Experts of a small language model.
Training: 283M tokens, 9289 steps.
Below are experts of layer 6 (counted from 0) of a mixture-of-experts language model. Rows are named router (the router's row for the expert), down (a neuron's output weights, with its number) and show model dimensions 256-383. Each number is 200 + 40 x the weight over its row's rms, rounded and kept within 0 to 999.
After each expert's rows: "comes before" lists some tokens at least twice as common just after its tokens as in all text. This comes from a sample of Wikipedia text that the model never trained on. Tokens count by the router's weight.

# expert 4
router,233,197,252,162,202,201,257,165,187,216,146,269,277,154,248,157,271,188,203,157,139,187,248,224,158,218,146,156,180,194,181,254,175,256,285,218,87,215,270,227,193,148,211,220,192,200,233,178,258,200,244,220,182,235,173,132,228,225,231,221,195,160,203,198,209,201,154,233,212,157,226,200,232,146,241,174,108,196,205,226,206,263,226,231,233,279,231,190,126,234,178,233,170,257,224,240,156,257,219,184,126,109,184,189,186,170,246,251,225,237,184,205,204,198,171,156,202,203,189,171,247,206,261,221,153,187,199,203
down2,164,235,166,195,202,199,150,188,234,254,267,195,229,242,180,230,192,193,174,218,232,257,146,194,222,205,227,192,146,246,205,195,202,210,142,155,187,173,156,225,145,115,235,240,180,214,175,174,202,178,194,185,124,248,223,234,152,231,161,172,197,237,215,175,219,136,266,203,143,202,202,191,172,191,148,129,235,189,207,215,126,181,180,193,207,125,112,208,183,196,275,167,181,231,131,167,201,149,199,230,211,199,174,234,260,275,190,210,181,217,206,241,227,280,286,216,239,205,162,201,124,248,197,213,169,296,254,265
down3,163,181,261,241,245,181,154,199,165,195,221,179,264,192,153,125,181,192,167,210,195,174,170,201,192,206,194,270,219,229,239,179,257,191,258,262,260,143,177,203,168,167,242,151,81,213,201,241,248,217,203,214,243,275,182,210,118,129,185,171,211,181,265,202,177,225,148,213,181,227,298,207,185,203,117,227,203,222,126,209,163,244,166,264,244,138,270,128,157,232,318,192,203,203,207,201,277,204,231,199,206,272,124,165,222,136,104,276,118,199,153,253,235,178,201,196,230,282,211,210,219,196,179,242,244,228,144,249
comes before: ",", ".", " he", " time", " century", " she"

# expert 14
router,194,164,215,156,258,171,258,174,199,232,178,162,186,257,179,142,225,220,219,208,180,217,243,139,230,228,120,159,199,209,171,219,221,247,257,224,137,189,186,140,167,161,201,233,200,165,212,190,201,192,219,191,158,251,177,116,226,205,138,183,161,128,186,184,252,244,133,193,207,229,214,152,200,188,195,234,168,163,153,224,194,232,215,237,276,218,202,184,210,206,159,219,188,184,206,185,191,244,219,185,233,153,207,246,262,185,230,196,232,273,218,204,121,203,158,154,198,209,142,162,179,294,231,185,258,198,275,262
down2,224,229,209,180,222,185,154,193,241,131,205,187,205,256,208,249,143,232,233,288,199,144,201,223,189,143,202,221,216,261,173,218,254,219,101,151,205,174,141,156,185,227,184,146,182,231,168,190,179,215,247,147,226,247,236,181,225,197,196,235,187,178,244,209,241,277,199,163,181,246,253,279,170,267,214,256,183,216,194,172,185,173,208,146,225,231,172,209,244,188,220,179,208,244,263,186,236,261,187,252,200,199,202,234,282,262,208,157,116,169,123,208,156,158,198,144,147,213,188,206,216,157,260,265,153,189,244,207
down3,219,180,150,198,165,266,245,144,155,194,205,165,207,168,162,175,239,248,230,189,218,204,184,196,178,193,215,142,179,163,188,186,217,197,189,260,131,225,251,245,223,177,158,242,243,194,125,147,202,228,120,217,175,233,163,248,113,154,107,157,212,240,164,211,242,264,248,198,203,149,293,151,111,201,168,134,175,189,244,209,180,177,237,246,205,282,249,175,259,236,168,164,189,185,153,161,189,118,229,245,142,213,262,240,198,239,206,169,207,190,184,183,266,287,180,224,190,232,200,226,159,231,142,182,172,202,144,166
comes before: "==", "\n", "The", "===", "In", "A"

# expert 15
router,203,161,195,145,204,201,183,162,197,166,165,253,219,196,213,142,150,230,215,226,205,192,246,147,187,207,171,161,212,256,185,195,160,235,200,215,95,146,158,187,159,140,272,214,169,220,209,105,267,159,191,198,221,239,153,153,168,179,178,148,168,146,201,173,181,222,285,147,129,99,240,186,274,234,154,228,187,211,181,202,162,254,231,222,207,226,181,146,161,149,216,174,210,229,231,197,208,185,216,217,193,191,207,203,183,152,240,242,165,189,211,181,199,188,191,186,204,225,159,234,244,180,216,239,187,209,269,310
down2,171,206,172,160,221,206,92,200,240,214,230,233,190,244,226,104,202,188,246,217,213,253,200,157,166,157,174,191,61,294,226,181,282,135,237,222,225,198,92,193,207,294,185,157,232,183,143,222,177,192,328,238,158,185,164,132,235,245,252,180,198,238,187,216,199,253,177,173,191,201,170,211,189,146,209,163,176,206,200,176,202,274,233,163,269,171,171,196,210,228,247,221,267,176,209,196,142,225,255,246,257,202,168,216,218,194,250,183,187,310,191,263,212,153,116,188,223,106,111,174,172,268,217,223,256,157,177,152
down3,256,204,194,202,235,205,209,223,163,163,275,215,195,210,130,152,245,222,159,255,162,167,157,177,194,238,208,227,217,238,226,184,221,252,207,206,218,162,127,180,224,205,195,147,258,155,241,168,193,267,219,188,169,241,213,205,163,244,248,245,253,135,120,182,202,183,275,218,296,237,143,199,222,173,113,238,171,136,203,206,216,202,264,97,149,150,166,214,196,170,294,242,204,170,241,186,136,212,187,155,155,147,268,171,150,133,153,171,142,238,186,228,197,137,105,237,126,220,204,190,160,198,175,211,244,233,169,286
comes before: "|", " |", "-", ")", ":", " m"

# expert 7
router,183,182,197,137,210,210,189,194,225,223,124,161,245,243,198,135,255,200,190,227,163,229,233,140,167,239,177,242,198,188,209,223,152,236,273,226,169,218,196,223,208,167,212,277,166,115,217,179,187,245,241,229,221,208,143,189,169,226,185,176,168,130,218,147,239,199,166,187,143,165,225,154,215,192,197,137,160,209,106,235,148,274,240,236,275,207,264,176,182,183,245,201,205,199,191,257,198,235,274,182,195,167,187,258,185,184,230,265,204,243,222,187,216,171,133,195,247,173,133,162,218,253,250,242,265,164,236,229
down2,146,132,216,213,217,196,211,190,227,131,218,207,176,178,138,153,113,189,151,162,199,220,187,147,232,245,200,258,159,177,235,224,253,178,179,219,201,200,169,182,254,172,200,271,215,165,207,237,240,222,186,155,242,178,224,171,242,202,158,246,194,275,257,212,198,192,143,195,192,219,159,219,195,137,232,111,223,199,183,233,164,208,164,209,173,162,179,232,223,141,209,220,184,156,223,214,142,203,262,231,139,196,221,103,220,142,182,219,171,235,214,183,298,291,169,193,179,230,292,172,194,232,229,151,160,234,216,160
down3,195,229,261,261,238,217,235,215,232,189,203,230,209,252,187,224,219,177,179,135,208,280,269,228,210,137,156,228,228,256,147,224,261,222,149,189,235,181,252,173,188,172,187,170,174,191,222,229,200,239,187,229,176,217,221,204,183,240,190,239,189,179,162,184,185,190,215,185,189,222,234,179,183,231,225,239,136,252,255,171,177,191,262,219,223,237,124,240,192,89,202,223,181,264,164,186,295,162,195,162,215,172,235,225,182,205,258,166,202,188,234,191,260,139,202,157,197,188,182,153,218,139,185,208,234,200,141,147
comes before: "-", " 0", " ", " 1", " —", " 2"

# expert 12
router,192,212,223,137,192,211,260,165,180,135,197,251,203,198,184,220,181,222,202,192,215,181,190,185,202,206,154,129,160,199,201,228,184,234,223,234,122,203,243,191,190,188,287,193,200,148,179,210,206,224,190,179,262,209,142,159,177,153,147,141,138,209,241,209,224,202,198,149,178,180,244,168,196,206,191,177,185,193,145,181,149,228,237,232,187,232,172,140,208,181,221,204,240,242,143,211,178,260,225,136,199,200,239,171,227,148,188,247,183,216,203,178,201,211,141,234,173,187,190,193,164,217,189,226,246,156,274,277
down0,147,230,189,162,226,282,168,199,251,193,141,242,225,253,205,162,199,142,176,238,209,232,267,117,178,270,93,254,149,185,247,198,241,311,256,160,212,182,168,203,195,124,230,187,186,216,178,224,239,210,199,167,148,212,171,220,199,228,187,200,172,217,217,190,148,224,193,253,201,140,228,172,213,173,185,221,211,140,210,139,277,206,216,248,159,178,164,165,226,224,250,218,159,214,179,131,183,197,213,178,210,205,228,277,219,187,172,195,204,175,191,206,286,240,191,225,192,188,182,194,288,229,219,228,212,202,165,228
down1,223,214,211,233,183,178,204,193,206,217,230,159,242,213,251,187,233,153,239,195,228,232,200,247,166,237,174,222,121,169,189,185,197,213,183,174,131,184,144,120,149,221,162,211,156,195,184,234,188,166,200,221,196,165,202,203,130,224,242,293,197,186,177,142,218,184,266,228,158,206,226,199,204,174,225,192,178,186,228,241,263,157,210,240,230,191,210,227,210,129,212,264,204,107,151,186,183,208,235,119,213,155,227,104,182,191,206,232,206,165,241,198,142,160,214,248,149,164,150,202,196,252,130,224,204,182,198,209
comes before: " |", ";", ":", "|", " /", "·"

# expert 2
router,208,262,234,149,250,228,209,180,215,234,212,234,237,222,199,219,245,213,205,199,148,162,222,170,191,137,169,141,186,257,173,258,182,205,211,279,182,185,186,161,213,104,214,185,200,144,199,172,190,179,195,159,222,249,173,180,206,193,150,178,177,149,264,217,284,200,194,126,215,195,166,146,227,149,235,194,148,183,208,215,184,216,276,223,263,261,260,190,215,258,143,236,190,200,165,240,165,231,228,152,187,191,138,223,191,182,247,139,210,215,197,215,196,175,138,202,197,199,183,173,152,222,222,191,265,136,235,185
down2,287,178,273,253,207,252,157,194,146,177,171,224,211,184,252,322,196,233,211,254,247,171,197,133,281,176,229,232,243,175,170,194,183,261,240,176,139,158,191,215,188,189,228,166,182,143,125,238,239,270,198,265,268,228,182,217,235,150,238,197,211,225,141,172,173,154,227,224,192,161,222,208,200,201,169,280,131,179,213,138,139,183,252,159,165,184,175,162,182,178,291,195,211,210,246,215,203,227,181,185,175,159,245,211,248,196,137,163,205,196,262,215,250,229,182,173,191,236,195,207,240,150,215,241,205,199,177,236
down3,184,191,136,161,208,208,233,216,174,233,262,288,189,234,186,208,177,230,222,186,221,225,96,252,194,154,243,253,246,226,211,231,185,210,202,163,236,173,190,201,184,187,208,182,229,192,275,217,96,154,256,206,228,168,185,186,263,137,182,207,186,245,241,217,256,199,224,181,125,192,218,218,207,253,112,263,322,236,171,203,194,197,224,179,260,191,200,204,219,139,169,263,196,125,166,197,180,201,210,207,266,154,166,184,256,236,154,207,202,199,162,251,226,153,223,143,186,149,177,247,216,181,147,222,187,211,208,149
comes before: " the", " \"", " a", " first", " The", " film"

# expert 5
router,213,144,204,164,232,182,252,219,184,236,138,219,227,224,222,158,211,243,221,242,215,166,267,152,234,237,190,245,218,217,231,246,176,256,277,263,165,154,164,183,221,136,168,288,194,161,257,215,227,184,246,166,231,205,167,194,214,191,191,192,187,143,224,220,224,243,172,142,186,175,247,167,187,172,214,172,182,262,202,205,144,216,228,240,249,191,218,131,219,129,216,161,132,158,184,242,161,241,194,161,200,194,263,223,169,158,203,232,152,213,154,240,244,222,179,145,182,220,113,224,183,242,194,248,215,214,279,236
down2,245,163,204,322,160,171,146,150,197,280,175,197,191,103,180,203,134,255,139,174,195,215,112,218,248,213,219,162,163,141,217,217,206,237,205,121,165,192,223,205,133,196,198,161,222,177,197,150,276,181,201,134,161,204,258,236,173,128,217,236,240,186,183,221,240,206,190,208,156,169,285,206,169,138,193,175,231,142,201,151,218,198,170,192,164,221,245,169,225,201,193,207,186,128,189,303,141,277,205,270,190,254,251,198,142,181,206,205,241,210,200,218,192,201,128,216,234,159,193,202,140,233,200,222,230,182,188,151
down3,188,230,202,174,238,205,204,206,295,201,204,214,164,190,223,192,184,177,181,205,197,82,215,172,170,235,245,173,161,171,204,141,173,179,190,171,221,220,224,204,162,215,194,261,237,251,197,185,122,233,196,164,246,211,160,196,219,170,230,241,199,211,198,196,258,111,156,193,297,174,142,165,194,234,256,150,207,158,265,210,227,192,204,209,187,222,209,142,223,155,162,229,220,245,158,237,172,240,181,246,260,169,158,196,223,201,183,240,242,211,191,125,115,145,171,107,195,128,218,240,170,273,225,231,218,226,188,185
comes before: "\n", " The", " ", " He", " In", " It"

# expert 6
router,188,210,172,206,191,180,161,199,196,190,191,227,231,308,248,207,184,215,181,197,190,110,256,180,205,260,223,139,205,214,203,223,132,297,205,193,213,184,171,179,174,152,218,229,185,192,231,226,256,182,219,139,261,236,207,195,274,266,189,161,161,159,196,109,246,192,216,171,217,193,176,146,258,170,234,184,169,182,207,250,169,212,244,177,236,184,272,167,173,163,191,144,133,177,190,195,184,174,261,217,176,119,225,208,178,162,168,181,179,207,227,222,227,180,186,218,208,210,179,203,235,188,200,227,176,169,228,205
down0,211,228,159,215,236,217,157,248,223,258,169,207,155,119,188,209,218,146,258,195,209,227,206,201,204,124,180,254,200,178,173,229,192,220,203,250,206,220,269,201,204,218,222,239,228,194,207,222,178,181,165,251,207,231,176,193,233,227,183,236,125,163,267,188,189,238,213,98,239,206,161,242,240,249,262,138,272,251,249,122,245,183,173,248,182,182,149,208,245,256,99,158,187,258,117,197,160,181,191,200,189,221,183,193,226,218,280,182,215,149,195,154,257,189,210,192,152,185,171,213,225,157,190,222,214,162,171,215
down1,219,201,143,227,142,164,216,214,194,322,164,185,224,153,254,178,212,231,183,211,211,225,210,279,221,210,156,277,213,198,166,202,195,184,197,172,145,240,238,264,163,247,257,228,210,237,165,167,199,188,207,276,132,216,188,213,193,140,188,212,168,190,255,198,264,202,195,135,212,194,235,239,182,244,218,141,220,251,172,163,240,179,238,201,267,167,175,179,282,292,191,157,223,207,202,179,217,225,191,228,242,208,144,315,191,261,162,251,185,172,189,173,263,167,168,115,227,219,170,223,226,189,201,177,214,145,201,138
comes before: "s", " of", " and", " for", " is", "ing"